{
  "num_hidden_layers": 8,
  "hidden_size": 128,
  "n_experts": 32,
  "experts_per_token": 1,
  "d_expert": 224,
  "d_shared_expert": 0,
  "hidden_act": "swiglu",
  "moe_layers": [1, 2, 3, 4, 5, 6, 7],
  "router_score": "sigmoid",
  "normalize_top_k": false,
  "routed_scale": 1.0,
  "balance_loss": 0.0015,
  "balance_bias": true,
  "router_cosine_scale": 10.0,
  "init_std_router": 0.026,
  "lr_router": 0.000554,
  "vocab_size": 8192,
  "norm": "rmsnorm",
  "norm_eps": 1e-06,
  "tie_word_embeddings": "early",
  "optimizer": "soap_variant",
  "learning_rate": 0.00542,
  "batch_tokens": [32768, 65536],
  "max_seq_len": 256,
  "train_tokens": 458700000,
  "max_steps": 9660,
  "dataset": "wikipedia_en"
}
Below are experts of layer 3 (counted from 0) of a mixture-of-experts language model. Rows are named gate (a neuron's input weights, with its number), up (a neuron's input weights, with its number) and show model dimensions 0-63. Each number is 128 + 24 x the weight over its row's rms, rounded and kept within 0 to 255.
Before each expert's rows: a language model's description of what the expert responds to. This comes from a sample of Wikipedia text that the model never trained on.

# expert 24
Line breaks. Line-break tokens ending table rows, headings, list items and infobox fields, such as pipe plus newline and heading closers.
gate0 [103 152  82 176  93 133 125 133 137 147 119 111 102 150  83 124 150 127 151  84 141 138 122 167 135 140 137 106  87 120 143 154 152 117 138 181 128 147 144 134 113 168 149 119 117 125 116 121  75 130 120 122 163 151  89 120 133 143 142 115 122 142 140 156]
up0 [144 144 120 151 146 134 143 116 132 132 170 133 130 121 138 166 123 127 136 162  75 148 118  96 127 113 141 157 155  99 129 120 120 102 127  59 110 147 143 112 121 110 103 138 168 115 117 148 175 142 141 129 120 137 115 109  84  99 135 119 146 167 121 124]
gate1 [ 87 131 118 151 159 157 189 133 103 114 141 148 115 127 111 133 124 100 121 140 116 136 123 115  93 135 117 143 167 142 145 120 134 211 136 108 125 129 115 118 113  92  93 102 136 138 122 166 123 114 131 107 110 102  90 161 130 151 153 150 102 137 114 112]
up1 [114 125 138 147 118 167 141 160 151 106 107 130  78 208 115  94 165 157 142 148 166  99 122 159 138 141 141 116 155 162 140 134 130  84 136 148 115 146 120 153 121 138 181 113 121 135 136 129 104 105  99 133 113 110 110 129  94  98 113 134 163 149 115 141]

# expert 12
Commas. Commas in running prose, after years, names or clauses, usually before and, which, but, or a place name.
gate10 [177 115 116  82 126 157 150  99 113  98 127 160 139  89 107 115 135 149 126 121  97 136 107  92 138 117  96 122 183 151 138 140 129 118 160 118 132  93 139 135 161 114 129 160 109 120 139 139 121 117 114 167 104 137 127 107 138 183 158  73  74 142 156 139]
up10 [ 97 138 160 152 137  83 140 176 143  81 111 140 117 124 113 146  81 166 133 143 125 127 159 128 158 142  87 159 113 140  85 114 118 163 136  98 144 108 143 177 117 149 131 136 104 116 156 147 144  87 109 118 139 107 108 115 133 127  88 177 142 122 139 134]
gate11 [106 123 150 122 156 156 147 128  99 107 119 108 106 136 139  97 100 127 132 160 125 155 164 105 134 140 103  99 109 148  92 108 122 146 101 109 137 100 144 139 125 145 131 135 125 125 141 121 116  84  99 110 167  96 131 113 129 137 167 131 132 164 124  85]
up11 [132 151 143 104 119  44 125 152 148 136 124 169 136 111 139 141 146 148 155 133 117 116 109 125 135 129 147 106 159 134 103 134 118  96 160 131 109 168 107 111 131 117 166 126  95 125 100 129 141 166 138 183 132 135 110 143  91 126 100  98  95 122  98 138]

# expert 13
Century digits and h. The century part of years, such as 20, 19, 18, and the letter h inside names like Kaushik and Subhadra.
gate0 [131 155  86 139 111  98 109  85 111 119 118 100 117 102 142 158 116 108 153 148 121  94 129 134 164 150  90 174 139 118 101 116 137  85 118 107 145 135 142 114 143 137  98 118 141 166 151 134 123 102 150 132 162 145 129  99  98 101 109 131 118 140 183 121]
up0 [151 178 103 123 111  81 133 105 125 119 167 151 130 149 166 158 101 120 134 134 103  81 114 148 132 164 109 117 127 124 132 104 140 104 120 104 135 130 130 152 132 132  86 129 131 117 163  88 115 106 108 104 157 161 137 134  66 121 102 111 145 119 167 146]
gate1 [107  92 128 134 155 169 112 139  95 143  71 126 141 125 147 135 117 120 114 171 119 143 103 150  89 107 143  96 101 182 153 126 121  82 117 139 129 155 126  97  88 112 125 134 149 130 102 107 142 107  98 137  78 108 134 131 131 125 112 120 112 124 115 118]
up1 [172  99 142 113 117 110 137 131 164  95 135 121 113 137 131 135 103 113 137 146 157 116 150 114 137 125  99 110 138 121 111 156 116 164 164  98 123 144 102 130 153 145 110 123 132 111 121 157  97 135 130 117 146 130 146 131 135 134 113 182 117 141 147 123]

# expert 18
Plural and quantity nouns. Nouns of time, amount and plurals after a, in or for, such as years, some, period, time, areas, and percent signs.
gate10 [124 147  81 127 183 128 124 159 110 129 105 139 141 124 130  82 136 149  91 107 121 153  93 119 120 140 145 135 111 114  92 137 143 151 117 156 135 140 115 106 141 103 118 111 115 152 151 102 159 151 122 103 112  83  96 129 134 128 138 150 136 105 136 150]
up10 [121 135  94 128 121 102 171 139 150 120 116 133 130 124 151 143 136 160 143 119 130 122 162 180 147 153 119 180  85 125 149 103 141 135 130 118 136  93 109 133 118 167 150 125 106 146 110  86 125 162  91 133 111 139 125 122 130 114 123 157 159 116 136 150]
gate11 [134  88  94 129 155 152 141 105  92 106  78 123 133  87 124 139 103 139 124 104 137 124 152 168 160 125 141 138  95 148 151 151 147 112 158  72 137 130 157 176 100 138 167 117 150 142 133 124 109 112 132 110 118 112 139 122 149 158 114 152 108 135 106 188]
up11 [175 131 119 127 169 139  84 115 149  82 140 108 134 164 179 124 122  93 134 126 139 108 137 120 112 114 119 123 112 154 117 119 120 175  94 174 123 149 144 147  76 175 160 149 149 106 145 152 111 110 141 146 110 151  92 190  94 145 141 100 120 132 118 165]

# expert 27
Periods. Periods ending sentences, after abbreviations and initials, and as decimal points, such as Nos., K. S., 14.7.
gate0 [142 133 129 125 160 120 120 131 129 119  78 116 117 133  80 170 142 157 153 108 111 148 129 168 138  99 142  85 137 139 167 138  94 129 132  98 135  84 143 111  78 132 148 145 135 138 142 135  80 137 152 152  92  97 161 165 141 147 122 126 182 118 140 135]
up0 [110 129 101 121 111 128 139 125 147 158 181 161 141  92 156 106 146  95 123 132 152 115 113  89  76 129 133 159 129 142  78 131 127 103 123 193 123 155 151 152  99 134  85 125 135 147 128 133 128 127 127  83 142 152  91 130 136 151 115 108  82  99 134 188]
gate1 [131 119 148  96 103 134 108  87 157 147 118 142 174 125 121  72 104 122 142 122 115 128 144 139 172 129 141  99 147 146  88 118 136 122 134 113  73 144 149 143 115 116 136 123 127 166 123 172 134 149 109 107 135 118 161 135 132 132 117 148 135 138 168 120]
up1 [115 120 117 160 125  75 147  91 128 101 113 134 126 182 131 124 128  88 150 152 123 115 158 108 134 139 157 128 154 168 111 127 151 120 139 137 109 168 122 141 113 136 104 113 122 190 131 169 119 147 132 133 158 123  90 139 127 146 123 120 136 135 155  73]

# expert 11
Lowercase word-initial letters. Single lowercase letters or short pieces starting a word split into fragments after a, the or and, e.g. liquidated, lance-shaped, indoor.
gate0 [141 127 124 127 113 122 145 135 169 144 123 112 164 122 133  90 108 146 110 129 152 121 100 143 173 140 107 128 121 135  93 170 183 135 146 178 101 141 107 105 102 124  88 150 146 120 138 123 122 118 124 170 118 117 112 147 120 124 130 124 112  96 152 122]
up0 [122 138 127 146 143 139 127 111  95 157 149 156  97 132  98 119 136  99 149 141 146 111 131 125 125  90 181 137 152 114 133  88 117 108 110 107 176 120 153 161 152 147 141 137 118  97 112 119 150 151 107  93 136 147 123 115 133 103 102 116 163 149 127 127]
gate1 [133 172 135 153  92 115 118 125 157 158 101 155 162 116 160 192 139 117 131 130 140 136  78 120 115 173 164 112 122 118 109 127 161 140 153 108 128 122 140 162 149 146 100 103 112 159 100 130 118 147  54 130 137 169 109 100 116 133 113 128 136 151 129  70]
up1 [136 108 120 111 117 173 112 166 130 135 136 125 112 140 100 114 206 125 113 122 105 134 131 107  93 104 108 125 118 139 134 113 150 132 127  88 123  85 131 140 143 173 158 117 131 127 144 140 105 171 161 128 121 125 119 136 104 160 131  95 111 102 183 149]

# expert 6
Mid-word consonant pieces. Word-final or inner consonant pieces, especially surname and place endings, such as Harris-on, Poké-mon, Bene-f-its, -borough, -bury.
gate0 [ 89 156 135 156 148 118 125 129 165 161 135 137 106 124 111 116 114 141 122  93 158  79 126 156 104 112 161 133 150 126 134 132 149 140 128 107 157 153 160 118 173  87 108 146 130  96 139 162 138 137 135 123 107 137 157 146 122  99 140 160 120 140 126 110]
up0 [ 88 175 118 174 185 140 128 129 126  93 139 121 126 134 123 158  93 110  98 127 135 130 177 152 103 122 159 156 119 121 114 146 137 154 116  95 153 107  85 154 129 113 121 104 109 176 122 139 127 123 148 139 122 129 108 110  94 118 108 146 104 168 110 129]
gate1 [160 153 138 180 165 123  97 109 117 148 153 129 109  99 138 145 143  84  82 137 133 106 140 103 110 140  91 128 101 159 150  93 120 136 106 121 127 177 123 128 113 140 147  99 113 144 157 162 126 145 139 135 159 107 156 117 106 121 150 142 144 118 165  95]
up1 [138 136 125  84 162  87 137 126 122  86 150 108 142 124 122 140 115 115 118 155 175  92 123 128 122 128 153 138  82 111 155 108 113 135 100 139 130 141 104 145 115  75 129 162 135 123 139 141 144 157 161 109 161 117 138 117 112 150 113 128 133 125  80 139]

# expert 2
Foreign name fragments. Mid-word pieces like l, d, ong, ld inside non-English names and words, often Nordic, German or Turkish, e.g. Herfølge, Zedong, Ceredigion.
gate0 [110 117 125 103  82 156  99 149 157 102 149 151 101 147  92 132 159 156 111 122 130 146 102 135 109 121 122 155 145  91 116 142 138 115  90 168 144  84 139 107 109 137  96 148 143 134 168  77  99  96 117  92 129 136 172 170 110 144 135  97 142 136 158 137]
up0 [156 127 117  89 118 153 136 133 128 147 148 126 155 110 158 136 128 159 122 135 171 126 149 138 131 162 132 121 132 139 145 136 118 150  97 136  74 155  86  84 122 162 109  84 148 111  94 141 144 165 109 101 147 108 132 164 113 143 130 116 136 163 121 160]
gate1 [128 132 124 146 117 143 178 117 157 124  94  90 118 138 118 137 130 162 102 127 141 141 159 146  99 160 142 117 157  97 154 152 105  98 100 101 159 127  74 142 138 118  72 137 147 123 114 105 153  90 135 128  87 145 126 139 134 148 132 106 147 109 121 151]
up1 [157 143 109 120 167 126 129 148 128 118 133 133 101 132 119 106 112 126 123  95 126 126 135 117 146 136 157 156 117 154  90 101 127 124 120 130 161 117 102 159 127 127  97  92 114 141  94 122 123 104 103 137  86  98  78 112 140 149 180 122 183 137 105 131]

# expert 16
Music and film terms. Entertainment words in music and film text, such as debut, album, song, Best, film, plus ordinals like first and second.
gate0 [ 85  95 157 146 136 117  95 135 169 106 128  97  81 121 116 140  69 162 127 156 167 122 132 138 108 148 154 135 178 127 159 116 131 126 122 100 156 128 158 112 124 140 139 119 108  81 128 124  91 131 159 119 113 105 140 137 137 142 132 133 123 134 102 129]
up0 [162 124 122 146  90 157 130  97 213 105 124 117 122 111 126 104  68 188 114 150 139 150 126  89 124 157 116 124 178 123 151 137 155 129 135 131 126 112 124  86 116 121 127  77 129 100 118 134 117 168 129 126 134 115 148 111 126 145 158 109  80 108 136 153]
gate1 [109 144  92 162  81 116 142  80 142 112 109 126  99 157  87 152  84 114 135 134 116 162 135 140 135 136 154 131 147 131 129 125 101 139 142 124 127 140 164 120 162 111 161 124 121 109 101 170 185 133 157 146 121 138 167 143 136 103 133  85  92 160 149 119]
up1 [151 150 151 137 135 126 126 152 139 100 154 123 163 154 169 119 144 138 126 125 142 106 112 110 103 115 138 141 143 128 157 117 115 124 171 158 136 150 170 121 120 147 141 128 119 120 145 103 112 138 100 120 150 105 146 141 138 188 112 142  89 153 106 167]

# expert 1
Capitals and institutional nouns. Single capital letters inside acronyms and abbreviations, plus nouns for institutions and sectors, such as TOTALS, ITF, business, tax, Government.
gate0 [131 159 118 133 127 103 116 109 132 135 144 176 159 109 148  90 128  89 143 118 138 141 124 127 103 134 126 131 143 143 129 154 126 137  97 150 168 121 155 158 123 138 109 142 120 131 129 124 121 110  84 119  84 183  96 101  89 134  93 159 144 113 121 159]
up0 [132 139 138 170 156 122  95 154 105 133 149 158 144 110 133 137 125 108 126 127 178 115 159 124 133 122 148 134 130 146 105 152 179 117 143 102 113 156 114 144 127 141 133 158 171 103 131 154 129 128 155 178 105 126 168 134 163 126 157 116 149 122 157 156]
gate1 [106 129 154 138 111 112 114 123 126 182 119 105 122  88 146 111 137  86 164 115 152 165  96 101 121 128 135 179 127 116 107 164 147 174 149 108 137 124 127 111 135  93  92 109 136 123 120 142 118 123 113 127 141 149  97 123 102 142 168 142 150 120 118 148]
up1 [134 115 116 114 105 190 158 117 111 144 128 136 146 164 132  94 146 133 113 164 135  82 149 146 119 116 110 111 111 124 143 111 112 107 143 111 121  93 164 150  94 137 147 133  98 136 162 111 141 165 167 158 118 103 141  72 111 108 126 109 155 145 122 131]

# expert 15
Capital initial letters. Single capital letters starting a word split into pieces, after a space, colon, pipe or comma, such as D-ame, U-ruguay, C-ST.
gate0 [114 149 116 135 147 157 138 140 128 138 103 115 121 138 117 107 144 120 172 126 114 155 148 160 129 185 113 116 160 129  80 129  44 151 141 105 127 148 131 142 114 140 173  94 138 122 103 103  85 124 111 105 129 119  96 110 115 185 135 100 134 148 100 111]
up0 [126 114  82 155 132 131 140 128  86 118 123  98 159 133  82 146 120 118  66 156 117 142 154 151 128 115 150  84 123 156 157 125 143 148 132 129 121 113 150 123 121  98 112 130  94  93 109 134 141 137 109 130 145 164 154 151 128 127  81 185 140 124 119 134]
gate1 [ 79 100 163 123 149 122 103  73 151 106 135 121 120 119 138 105 129 150 117 126 124 119 117  85 134 148 145  94 104 115 136 123 113 114 116 144 106 178 148 141 129 158 140 147 129 130 163 154 156 120 221 148 141 118 151 135 110 128 163 138 145 123 141 113]
up1 [129 123 118 153 122 115 114 103 141 128 110 114 153 140 165 137 156 138 154 158 125 115  89  40 120 132 146 105  92 158 142 121  97  89 123 139 116 138 155 110 134 161 135  44 111 137 137 122 145 140 166 148 113 142 161 104 150 121 139  76 163  85 139 134]

# expert 19
Year last digits. The final two digits of years after 19 or 20, in dates, tables and citations, such as 1997, 2005, 1946.
gate0 [ 92 109 122  98 131 102 100 145  90 119 143 138 134 155 135 151 190 142 175  96 121 151 155 121 132 135 129 151 122 100 107 141 106 137 146 162 139 141 147 144 124 131 150  92  96 149 109 182 139 104 118 148  78 138 155 127 104 148 169  98  96 146 116 103]
up0 [182 152 145 131 134 139 187 105 187 139 122 106 159 103 104  95 100 113  84 154 133 123  94 126 152 144 100 151 156 117 138 130 118 136 109 108 103 112  84 141 142 105 117 168 182 117 143  86 122 146 115 100 149  87 138 117 153 128 122 147 138 123 119 139]
gate1 [161 125 106 138 119 117 153 131 120 150 146 156 106 107 128 139 134 126 100 144 126 111 147 150 101 122 112 111 103  97 139 141 162 131 151 145 124 152 104 118  88 149 146 107 152 176 133 138 159 166 147 154 112 168 117 109 140 124  78 123 129 158 173 109]
up1 [128 136 141 130 140 133  97 122 140 144 135 136 162 126 121  98 132 143 152  76 126 150 108  75 141 122 133 139 149 140 101 127 139 144 124  86 108  99 124 148 191 100 125 143 170  64 124  91 113 130  95 141 139  77 136 117 107 113 152 133 116 134 108 117]

# expert 21
Common prepositions. Prepositions linking a noun or verb to its object, mostly of, in, on, for, as in source of, University of, opened on.
gate0 [ 96 105 128 111 157  53  98 116 121 127 108 156 115 106 135 133 148 160 143 138 149 133 133 144  97 108 141 156 123 140 105  80 100 150 120 138 152 126 127 139 131 138 161 138 115  89  95 142 133 141 144 111 100 125 143 119 155 117 124 106 163 134 121 104]
up0 [ 87 104 133 121 132  48 123 108 127 124 104 158 115 138 139 149 120 129 124 115 147 146 134 116 113 107 132 133 111 170 166  74 140 137 114 125 118 126 128 154 129 137 159 120 116 110 150 139 142 119 120 129  92 131 143 127 175  84 142 137 139 155 141 149]
gate1 [132  87 131 139 113 135  83  77 134 132 150 183 121 109 123 140 140 100 114 162 145  96 141 167 140 116 106  94 110 133 112 151 133 134 134 136 102 121 143  86 126 108 160 164 115 121  78 122 126  88 138 129  82 121 136 118 179 132 119 169 134 133  94 151]
up1 [105  68 115 124 142 158  94  91  86 122 128 140 136 122  90 160 113 109  87 112 137 138 143 150 150 163  69 141 100  93 113  97 140 130 128 116 123 139 151 102 130 111 115 147 112  83 127 104 132 106 147 108 136 114  72 118 178 131 114  89 126  97 135 113]

# expert 17
List and label punctuation. Colons after field labels in list entries, list-starting dashes, by, as and including, e.g. "Stations: 10", "Names: IUPAC".
gate10 [105 131  98 138 147 147 142 104 107 143  72 183 100 131 161 147 134 129 131 182 138  77  98 121 144 114 136 183 149 154 135 135 156 132 122  92 120 128 132 115 130 133 114 110 180 118 168 168  83 121 105 104  99 126 128 117 121 132 129  99 135 138 131  98]
up10 [126  70 106 183 156 125  86 139 117  94  67  80 157 123  96 153 115 137 104  88 171 116 119 110 155 114 139 157 147 126 137 140 165 110 152 145 165 123  96  97 123 134 158 130  98 143 141 193 147  94 110 102 135 137 142 149 124 124  93 109 122 113 134 144]
gate11 [136 135 123 128 146 150 136  95 113 133  91 143 103 175 105 118 101 135 105 132 178 146  96 113 109 140 145 169 123 169 129 148 175 104 116 123 109 113 115 124 133 126 142  89 156 153 123 179 113 146 167 147 148 138 124 128 110 115 177 108  83 113 154 155]
up11 [122  93 130 114 135 140 124 131 132 126 128  97 116 117 125 125  96 143 126 139 155 156 141 163  91 132 126 118 157 141 103 115 113 163  98 113  89 126 119 122 157  78 111 129 144 205 118 159  79 114 151 154 156 152 137 161 114 135 119 154  84 109 133 135]

# expert 30
Past participles and particles. Verb endings -ed, -ated, -ized and particles out, up, over, off after was, were or he, as in postponed, turns over.
gate0 [191 110 159 131 120 140 113 144 160 131 107 167 125 144  80 134 137 108 131 143 110 112 104  85 154  97 117 172 154 143 140 140 176 124 124  85 152 148 132 152 130 119 111 124 149  89 124 112 137 172 147 111 200 152 142 141  61 105 134 153 143 149 115 119]
up0 [123 125 144 138 114 111 146 133 135 104 147 131  72 117 128  91  96 138 114 125 127 154 158 105 138 132 116 156 134 161 175 157 142  88 134 135 114 104 121 137 152 123 116 140 123 111 183 177  80 150 165 158 100 107  85 138 150 169  80  95 158 149 162 105]
gate1 [129 181 101 138 114 136 101 116 163 133  60 121  92 116  98 130  96 107 132 104 123 157 125 158 128 103 147 125 120 100 104 150 135 146 177 117 147  98 140 133 105 105 159 188 102  98  79 111 119  91 140  96 125 115 130 101 123 151 148 124 152 179 122 101]
up1 [137 144 143 149 152 147 113 121 148  94 104 101 112 137 152 128  98 160  90 124  70 148 113 115 145 133 165 144 109  82 124 129 125 130 142 112 109 122 113 162 103 150 130 161  69 140  99 147 124 146 111  72  89 119 123 120 127 121 155 121 140 128  92 127]

# expert 9
Table cell separators. Pipe characters separating cells in wiki tables, especially election results and sports listings, plus semicolons after numbers or quotes.
gate10 [ 94 130 114 116 115 136 130 124 112 133 132 162 127 139 143 116 134 128 117 126 114 125 105 135 118 110 155 134 131 142 151 138 137 180 134 120 150 122 119 108 101 136 143 110 170 108  98 112 100 175 154 102 114 150 106 102 159 123 157 158 125 144  95  97]
up10 [144 161 135 103 119 132 110 100  98 125 148 115 122 113 134 107 114 102 106 136 164 126 132 152 176 143 117  91 138 150 156 143 128 102 100 115 124 144  80 130 142 147 148 162 107  91 143 125 115 133 116 158 158  88 124 136 150 151 105  81 133 144 138 155]
gate11 [194 123 131 159 135 158 121 109  89 157 113 141 123 156 118 116 116 138 141 127 192 105 134 159 103 126 118 108 195 173 144 109 108 154 141 139 125 125 109 126 118 120 124  93 156 153 106 130 156 126 111 121 126 103 124 117 125 143 128 137 106  82 116 116]
up11 [133 152 156 139 157 112 125  92 115 138 142 138 135 142 151 116 132 181 155 128 133  70  85 149 133 148 150 117 129 119 120 107 105 154 129 138 145  83 143 133 144 140 119  86 121 180 129 166  98 153 117 132 131 124 171 143 144 127 122 135 113 106 124 121]

# expert 23
Infinitive to, adjectives. The infinitive to after verbs like chose not or refuses, and adjectives after determiners such as other, new, former, major.
gate0 [122 165 129 128 179 142 166 169 131  95 142 116 155 119 136 104 111 131 128 123 132  96 148 132 149 126 155 121 144 159 178 129 115 116 167 162 164 138 159  51 127 134 133 129 125 118 153 125 145 120  88 112  65 136 111 135  85 135 112 128 129 123 161 143]
up0 [120 116 166 119  79 113 124  99 103 119 169 193 115 148 108 149 142 136 153 137 144 130 110 163 143 127 145 174  99 110 115 151  76 129 120 111 108 116 142 132 117 136 131 112 122 139 139 136  96 142 156 118  92 118 143 128 125  89 127 139 148 107  95 122]
gate1 [141 146  94 158 135 141 105 126 128 148 123 150 106 118  94 120 166  98 121 153 138 140 115 113  91 114 123  74 177 109 143 120 130 125  86 129 169 137 133 156 175 178 105 126 140 105 113 136 124  75  93 143 110 139 102 112 129 130 143 120 138 110 116  89]
up1 [120 106  92 140 128 136  95 135  97 118 110 152 109 147  87 105 125  96  91 158 153 145 150 104  72 113 117 112 152 131 139 134 119 178 103 168 157 159 142 147 151 143 136 119 109 103 108 132 152  85 121 137 123 133 136 105 143 156 114 163 158 127 119 126]

# expert 22
Spaces, quotes, heading marks. Standalone spaces in table cells before numbers, opening quotation marks before song titles, and == or = heading markers.
gate0 [175 151 107 115 104 109 148 149 124 146 118 118 147 162  94  85 111 159 120  76 128 153 103 101 107 145 123 109 119 119 175 137 144 131 133 140 167 149 145 153 114  82 102 124 116 147 115 147 108 152 136 112 111 139 123 138 139 166  91 118 123  94 144 120]
up0 [136 140 127 100 128 111 124 113  95 156  84 112 134 157 127 124 106 139  93 111 130 106 107 125 130  92 127 116 180  79 150 196 108 116  49 110 139 131 113 135 170 142 152 168 121 143 145 127 114 145 147 150 112 117 125 156 166 150 142 108 128 117 112 143]
gate1 [140  98 103 140 108 124 134 120 141 150 122 114 140 119  98 123  98 136 123 107 182 143 137 149 148 124 143 112  92 138 113 140 123 151 131 202 132 144 137 114 140 169 117 143 111 122 140 150  86  88 134 132 145 130 112 115  79  73 150 112 137 121 103  79]
up1 [100 151 110 130 117 149 138 145 162 150 103 109 118 119 148 140 138 132 110 118 181 126 104 121  83 120 146  98 139 142  93  95 130 168 125 126 135 119 135 144 100 156  85  98 101 119 124 156 171 137 133 150 168 126 150 130 107 154  99  91 112 150 182 132]

# expert 8
Blank cells and number spacing. Bare space tokens in tables and lists, mostly empty cells after | or the space before figures, e.g. "| |", "2009–10: 30".
gate10 [136 126 136 174 160 130 135 126 164  90 113 152  97 156 141 163 130 139 127 128 139 109 143 115 116 122 141 123 181 140  94 138 145 154 137 152  67 150  83 147 103 141 141  78 112 145 131 158 171 136 148 139 140 123 153 166  90 166 100 127 166 150 141 162]
up10 [150 180 116 110 151 125 136 134 113 141 123 104 122 132 126 112 158 111 169 133 128 134 139 125 143 157 164 136  83 143 195 129 117 123 128  98 144 138 121 117 130  89 123 139 117 116 133 151 120 126 115 148 102 151 114 101 149 103 157 137  88 150 152 135]
gate11 [139 115 118 110 118 148 115 127 103 110 144 168 144 145 128 168 140 141 176 123 115 107 165 129 139  75 134 157 106 131  78 142 157 111 162 114 118  98 148 145 146  85 138 142 108  43 135 145 162 104 131 123  87 150 150 137 130  96 144 104 131 129 126 113]
up11 [143 129 111 157 133 137 121 183 118 103 141 120 138 148 118 125 114 144 110 107 138 163 107 113 149 128 147  98 113 140 130 153 134 164 108 121 114 149 170 121 160 109 112 104  95 144 164 151 125 136 161  86 124 141  97 125 108 115 138 140 140  79 138 122]

# expert 29
Name-ending letters. Final pieces of surnames and names such as z, s, ie, kins (Franz, Prinz, Ozzie, Jones) and plural endings like museums.
gate0 [155 133 120 139 116 153 122 170 153 159 161 138 137 131 122  93 108 117 176 152 140 110 102 115 157  99 127 156 170 118 139 142 139 108 124  77 156 136 131 127 160 106 141  94 132 122 121 137 112 111 114  64 142  98 123  79 131 128 142 150 119 160 148 199]
up0 [132 166 153 142 134 111 174 125 117 140 112 139 121 163  98 112 128 155 116 127 128 104 141 135  80 140 135 122 127  93 114 129 132 120 121 136 155 121 127  91  91 105 107 152 132 100 112 118 146 111  74 121 133 114 157  74 145 186 141  83 139 155 144 113]
gate1 [165 167 120 174 116 148 128 119 140 118 115 101 129 153 113  93  97 148 135 175 139  79 106 146 111 135 133 109 125 129  87 153 151 138  83 123 117 131 175  98 108 107 112 114 118 121 124 105 191 133  92 124 140  99 108 126 120 116  89  85 107 115 155 155]
up1 [142  92 106 157 144 107 113 142 100 154 112 155 109  96 137 181 113 114 138 117 130 175 151 132 172 172 119 149 133 166 148 127 132 120 104 167 138 124 128  92 126 162 116  99 130 147 120 142 109 104 132 122 114 125 169 138 100 170 153 138 140  87 142 158]